Weights of a small mixture-of-experts language model, trained from scratch on English Wikipedia.
Experts: 16 experts in each of 6 layers, 224 SwiGLU neurons an expert, a softmax router.
Training: a variant of SOAP for the experts, 319M tokens, 6617 steps.
Below are experts of layer 4 (counted from 0) of a mixture-of-experts language model. Rows are named router (the router's row for the expert), gate (a neuron's input weights, with its number), up (a neuron's input weights, with its number), down (a neuron's output weights, with its number) and show model dimensions 224-335. Each number is 500 + 40 x the weight over its row's rms, rounded and kept within 0 to 999. Numbers have three digits each.
After each expert's rows: "gets" lists some tokens that make up at least twice as much of what it gets as of all text; "mostly gets" lists some tokens that are sent to it at least half of the time. This comes from a sample of Wikipedia text that the model never trained on. Tokens count by the router's weight.

# expert 7
router:460498537495442547503492527525513538543454491478539533567553509515522507446454529463486468522489529559473442453552510518580538495534474462499585511513550552515492523538555510511533516555543514551445539416511378509446483504518501483488441465532512482505534459551509551507486527459477449523417528494505517506484553427472477480507490463524
gate0:446468464493449504474401507467412488563496567506519456511526542610466575497470481510453491470489450483524492475628513515513522515463519487586507517521525513502475557543559483510500469558498414506468477448530537508453550463494462398518472508494459543484531421496561575465543441465533455497574513527464511522469506530511425380486532524552
up0:487518449477531518517526525492554462518529545513436533495503514559502507475480459522467520402427516528492521539488522492486530490445513577533545512503521495538492523546478578522537422540460473482524503507517442494568413504523407515514442478433420496557526516488488552435496488425527534464467502475441512457513514500460469500458530479521
down0:529567460442502550474482453533473540505437422508495536448533510477442474527489455639480586397501461546568522469516505536461487507560516518528484470556488538457519520504476534480460512543511456540429525489490465534563465460505521528576485515495538477424525517455482572538564576490522500498498505492496498547544607533599457495479535525548
gets: " the", " by", " as", " for", " at", " to"
mostly gets: " World", " National", " Army", " University", " until", " Association"

# expert 3
router:471551475497576484449521487568485501406481539469514426473502493544556515537513542442515519463572514467537477445473499513513617510541491475473466483439548503530525568418421515473487493510460478552485463530459474471502476525529494477481461459502438467470492565441506476508546472472443456502433511493414496602522437457449458510522509494474
gate0:458456433509453454578501519552512463566497485557540431551551478525447534450432474481402601532514468468492504497497533568462481472442512413536437426508489439446454524500457546480515512541421526511532485397539513529436552428539517503548496615445545563572552519445470497593443444532506526499564471496486510443523491502529537510534525533530
up0:545495525423578535521471577505523496489528465457535546477481473582644494538529469486506420545509513478458484532481482471533540454471494476455535563487523455537540546490575539470469520433550444579506520503506545510542504481470529524477466476465507433460465537590496636504497454479548482442512558429477551525571545538516428476508484506516
down0:562428487474520439546447527481538494587507564501507498482461496523492546452532513491539472551576437529458461585459468495542528479448552451529483442494515501599505485481554479465473492449499556460517534506562504503455471455427515548432495485514458495529566500481537469546525458504483569477476506469485523489521460515449443505473521478537
gets: " was", " is", " it", " were", " he", " also"
mostly gets: " it", " was", " has", " were", " been", " also"

# expert 13
router:399468451466472522416522508486487490514538490507560562536493509534466495484545528488470558447523548482521550515481505413568517438530464488576496487480534466530535537496446468441487442510463486520481504439428500502433499483521479458600536480564503480492545468543518522508453504486472460454478546564467479474529559437465497526473481486529
gate0:459478460564489536505505539443488492472543530451554527454558506435501613542416517578434450501483491552457525494509585520492452501501513470528499461438616504496516502474476522522495462505459496514501545440498552511471459472499524536562433538470507533574530525480556502500451477531484525530472425485534501523393508531541529540500470508489
up0:538551535488548436501491461553540502500463438536460511469454500556497449452540410398575539526470524455526496555549450460433597502487449480477473508574397487497515510527478482476505597530623501490460487520517475507484526531482497476460554496484421498423470456530462473544525514527526477412515560528472503462558482504484457494500535499536
down0:481543467534545444542478524549501486519514529545452472496496446488563445549394456495540548515463418482463490476512471444479579437544448541481471531529482522443526571523513477542479487526558527498529485553516506578545480487492436507498541454502454503651553528533577444552494545540504465472523552445561540449503494531482467484453526537481
gets: " a", " the", " an", " The", "The", " A"
mostly gets: " a", "The", " an", " one", " their", " new"

# expert 0
router:468432590555524497476544450557510472481551468519451511529443562530495539482465484480498503529515488518488527461445521572455504533533468475474475539497549486492490461559517554544513548501459453539486511509525519433532466376563497442598583548546493498495457488557510521421568484500486516462497514514504534518524436482502416502457519503496
gate0:537443534508528483502507510534524470549458550503533491449516480476489471546532542416474481514442449516527518411469515547459510489516539503484459533532526537420529507551480518489510555489506522547477528462523515473555521402463519499509524449490498523482537493502538514522493546569501524520479449531518449506500458502452509533451447487488
up0:501448496543555485470505477533551475507459571490445463474495450476493452489520558443498467475498467506525490462455484529437523501528526533488468508442517551417530490525544525465463560435529528513483532540519451471526523486442550547525557428488448504482526531521535488587476522578519474487475501510482529502512539461498555467471450485464
down0:521509527436516462502473486515551610491512480488524522473467501542464505560432472458543501571495546470521572517503520524533447510459537485488487530512426512503472552509497490517426528477459429412560489521483473523562526503523432518486478445530507444454490479532593502472448511519516567504526508505456491531450544497570534428547513524457
gets: " |", "-", "|", " ", " /", ";"
mostly gets: "|", " Genus:", "-", " •", " Species:", " Family:"

# expert 9
router:488533494457553535464481449507524511413496494508438482453490529458507462523529490542485446526453478520549570516470476527461508539392518563463534521497465516461559541486497547543508518458436508498536497529481508506504519576497512495484454528396497554492504564432478502474470538538457535477539523477529507502472535500527510517504520481472
gate0:497483444574566537518566508455520545565521516493424502516483533516497533496497464523487468475498472487451472588510494515523525539502504468466427494533515443484489492521531516523504465467537514392609468518507490581550506444504523517454550516445513500485479515501495479515563474482477471444485526479476505492413526470483456551451522532485
up0:456558445429463491470482546547469479513477489465548497585496481533557449489525583485562505543439473523486507567493580437417477437525564416514483504469505526479449581426475501549538483543481509551443541586497499444475470527488515548505497505447516495504516523474492473410481544463485488486514443450486506463552524514530458452506493455475
down0:502594511502455536465492457541533545491505500494435490470483482535511550464468524555439540434517479511502507465545558475602570545540534514537461448543470511500528568546407510429522484559553496525498527492463509506504403517476513522559505497522521503517477443500449457520516467487546501536541494460462514526413467452513480452407449462510
gets: " and", ",", ".", " that", "s,", " which"
mostly gets: " that", " which", "s,", "),", " who", "es,"

# expert 11
router:469485528577575522573526442426383529482453514537501448480466540386405509550479518554531492496478563570480548523522513474476451508512494499462484516513526574483470555502551528467520504473454556439471453527474538500512561478452484488498468505497493528501462462463463554437475513493508520487496422456581581506491547441565493571455536472570
gate0:534469540492474538498501488551505449450439519474483494546516514513501544561523447481496403470541509520519517510549512489521485536517519561463463506534494492471496496535508485483517473493554493427518490383360428531477515535439517502414584583484484514509548458490434457541476451534424412461435500504497465498555484471492504530554520418537
up0:577452545484493560454464533519482415453460535444433514513493508539524540553561462493507421532523513515521422540497482521485488507449519530468418507512494488509515534536522442483508511485515531480485510403391467516452471509468511434413471545491471587460476465455425455514493445525397485515424525508468438516532469427526515513494554482547
down0:460515480505522587540551444570554461541571432498495455487479486504506499438432516509537464480530550573560631533503594478515515457538522534519510547512477499487506469449553513482525494515447467533504528431535500431449496552518497488501538469442506434513558504485500452522509442483465494441515478491530481522597506460497464521511452452513
gets: ":", " in", " January", " March", " –", " on"
mostly gets: " January", " October", " June", " December", " November", " September"

# expert 8
router:499455445530459558569435550527482462527474513510495501420492605460529489462420469542514495519487495494481502465541466439416511480506479475520504461503517533570432503491468537536511450455576452564519456545512494436477510474497461558474446541533514517479513561511520454483534476482517501475530518472517499474501460569447551487553545544495
gate0:550474540529583499540496469397492485512565560484528483462525454474534496539564502546549402504446504497493538408539478575494475493477492510510443540440588558499507481520455504470504462532480548511414464539500495431495467467550529538509503516475504429499448501497540521456506440501474516488509547469543462447510533558465497433521548503505
up0:525487553461509500474529469498498518540453517518496590467506530473523499527484493548485551438446530538491470497438497433511422556539480519489488551458499495484446498517441504489452474498557515489473495558445442605503581475478463493451481465555446500538476475532470449476495525440559535589550456501506481556453523465465505503468467479543
down0:499540514483503547453462521511569457565540442551458518537492546465532528519477475499508515483475469498435486447547505491427509511433467446465487549482497541443476491433460535517507488570471515466522478490463539461547489552537462524457507495499441482559518492466468498501451454520452473504531475493453506547530535484447615472527490442524
gets: " |", " in", " New", " South", " United", " North"
mostly gets: " south", " York", " north", " across", " China", " Eastern"

# expert 1
router:470514507461467592426505491507517457516570500464477489456535493410479488555440483415422483495447434459446453530553459473507524499491467465450574550519490484404445521471454501426450435471551454507485450537534530574502529496543514589530486590506479466468422532389548516483527485494479553507469489464509472522504517507530558518506507541538
gate0:475448484545585539504477422444561495500557491492510461520474492463482560449584583495463545444499526452514543529549483516485496574509473527499502557534507498469525549520513517463487520472521493487549492456556517467561498455536440549473537458489541513480499551533470494483466511516527465409531395442534535518555515489505417464547537508531
up0:393384473493497577476450484463486442479543493480481516473489492548436498497569479518432473482466589488533467487548531495530559495533491562548567509492499486545470517535529540461505527473491524440539548482511500502552493497453486550490513553485522439451466515486500538449527475494538426547474465406479515528517524429498508526530511468540
down0:491506513437509577416495524483552518518454526493518475556456463479540488525485576494478463499531458453435502533487511512524530492616515513532556515530499477490524530501534539470471460507491507520520504492549426512445597534549498507459490482450495438493474460474501528475484433513535479518504494497478447523471533463479407564530505501441
gets: "\n", ")", " =", "2", ";", "°W"
mostly gets: "′", "4)", "°N", "3)", "8)", "6)"

# expert 2
router:469440530509475481528488491468540505431445513506551464488481548492479495522493486488484496546525500454486450561467492529479477468503460572549507469561506487428518454534472453502468517504531481456461528489558519552424471565451435528503539492497483523441557494475459552488583537545442491548521496474452555558439495437470490451509467536542
gate0:540569549538465435605546539484512481521470396479547483540558441466495535436480424492540481509541483468598437543594466472495524439542512513502597532521520521509484471506496438431475423458406545522443423416502534500513475532494483516586512556451496522505431483491502496580517413571523494457514432508557445519529451460528494509521526397426
up0:482472458579493522578557564514492551457458464533433504508496480511556507518515418471568453513525473514525553504502417487555553485553497415496501538507504468522473488471548427470546575500487498450454503434493497526462547478500446513493485505487529449522484490551455523475493506566511463506511541492518496526513513568483514543504562497512
down0:452513412527471495489473529486436536456495520460532428495476442441556532501498523423503533482526444444524510511479479459522519439534534456519494520523447522453528516390480518570509455403509548468444581484591534515407523551488444430550441433506434532481473481536465493562489421470460556490497498531562501562482515530453530515553480462455
gets: " |", " ", " 0", " 1", " 2", " 3"
mostly gets: "′", "°", " %", " 0", " (6", ".8"

# expert 10
router:507499447502493492466520465443485590528464457470552535548547467474498467498479544579484482459438461454493434513409502519472517451565562524537470525529472524545471464552501497534537497528493505431471523485514489412499435537433435498552566497505546564517522497507456495533429499480476492536513504537478519482484490525494559491504549421433
gate0:550503499472515574451504486469513486562489497483494548503471530437579462562503455477468473570464457501502507438585574561454559516522468556517416471471516530580492464507526491482488495528444453506473528488476574491486539470469411473513541437474551522451566518478512515516533416502453466444536446545507500482539472513404496514455490480561
up0:504511520455540516478521532533511517413528458462498527485500425418591535521521472487537437522461499475517535557559471527510545561493518546492422426575503510577548510587472491500542494459513498438444544432521561420516458489426436482506496424487559490489478451407502507487488509446494476427580518571422477555510445513397444494441535508565
down0:513500440460504482518493518410509485499521543526527530544517479548518573484530486571528569482451472560581471500483529555429546439522527504501449456511543532493447535443501385476550564505563444528479497519549472462521538495528556504456529483476573508409494454561469479464476549573516524525509491466545527473542488464494553490502514528457
gets: " of", " the", " and", " to", " in", " with"
mostly gets: " with", " and", " of", " between", " for", " or"

# expert 12
router:546496439460517466508501504568559644461534477442422431478522509535514482552596485487538482508509474506539476439444469535567487508484568485433474482530430544489520448441537488471497504518436583461538487459466508526500575454515529510463478441494452510457458576499486417464508487498516503547536530475510456500500464452492534464416418500497
gate0:511517494520494545508501524519498553467522430490585559485437468549464505472488438554543502493517491460449429530489535461511479522536511445494470469508450477588567503537501417470496496474536507450435499530435477549480482409561541404469552506504465532515444502525505497539379519502498531525484505478498476487498522487602555427493531515463
up0:488490484506458433534447462531479497569482439499505523477514474552456507491519516511495493510453484552464515519575518504497487426530446470530482426571490495548470539491531495526481545515478505466436530475493519477504599497486575478560501543522482470493442450441515461534553500550573450562645554452468428468534512443572542447474457532420
down0:537498508444553504471511474467496499503560541483493504518524496519525481530533488453476489514439524555474453544506492539452455501443509517604476585438531523550488530497527499538487577463491530476479493496585529475536499500489463446500500486537495509530460513487535499425488517474526514451559549526486491466524549529499582546509458501494
gets: "\n", ".", " is", "-", " as", " was"
mostly gets: "\n", " \"", " ==", "==", " but", "==="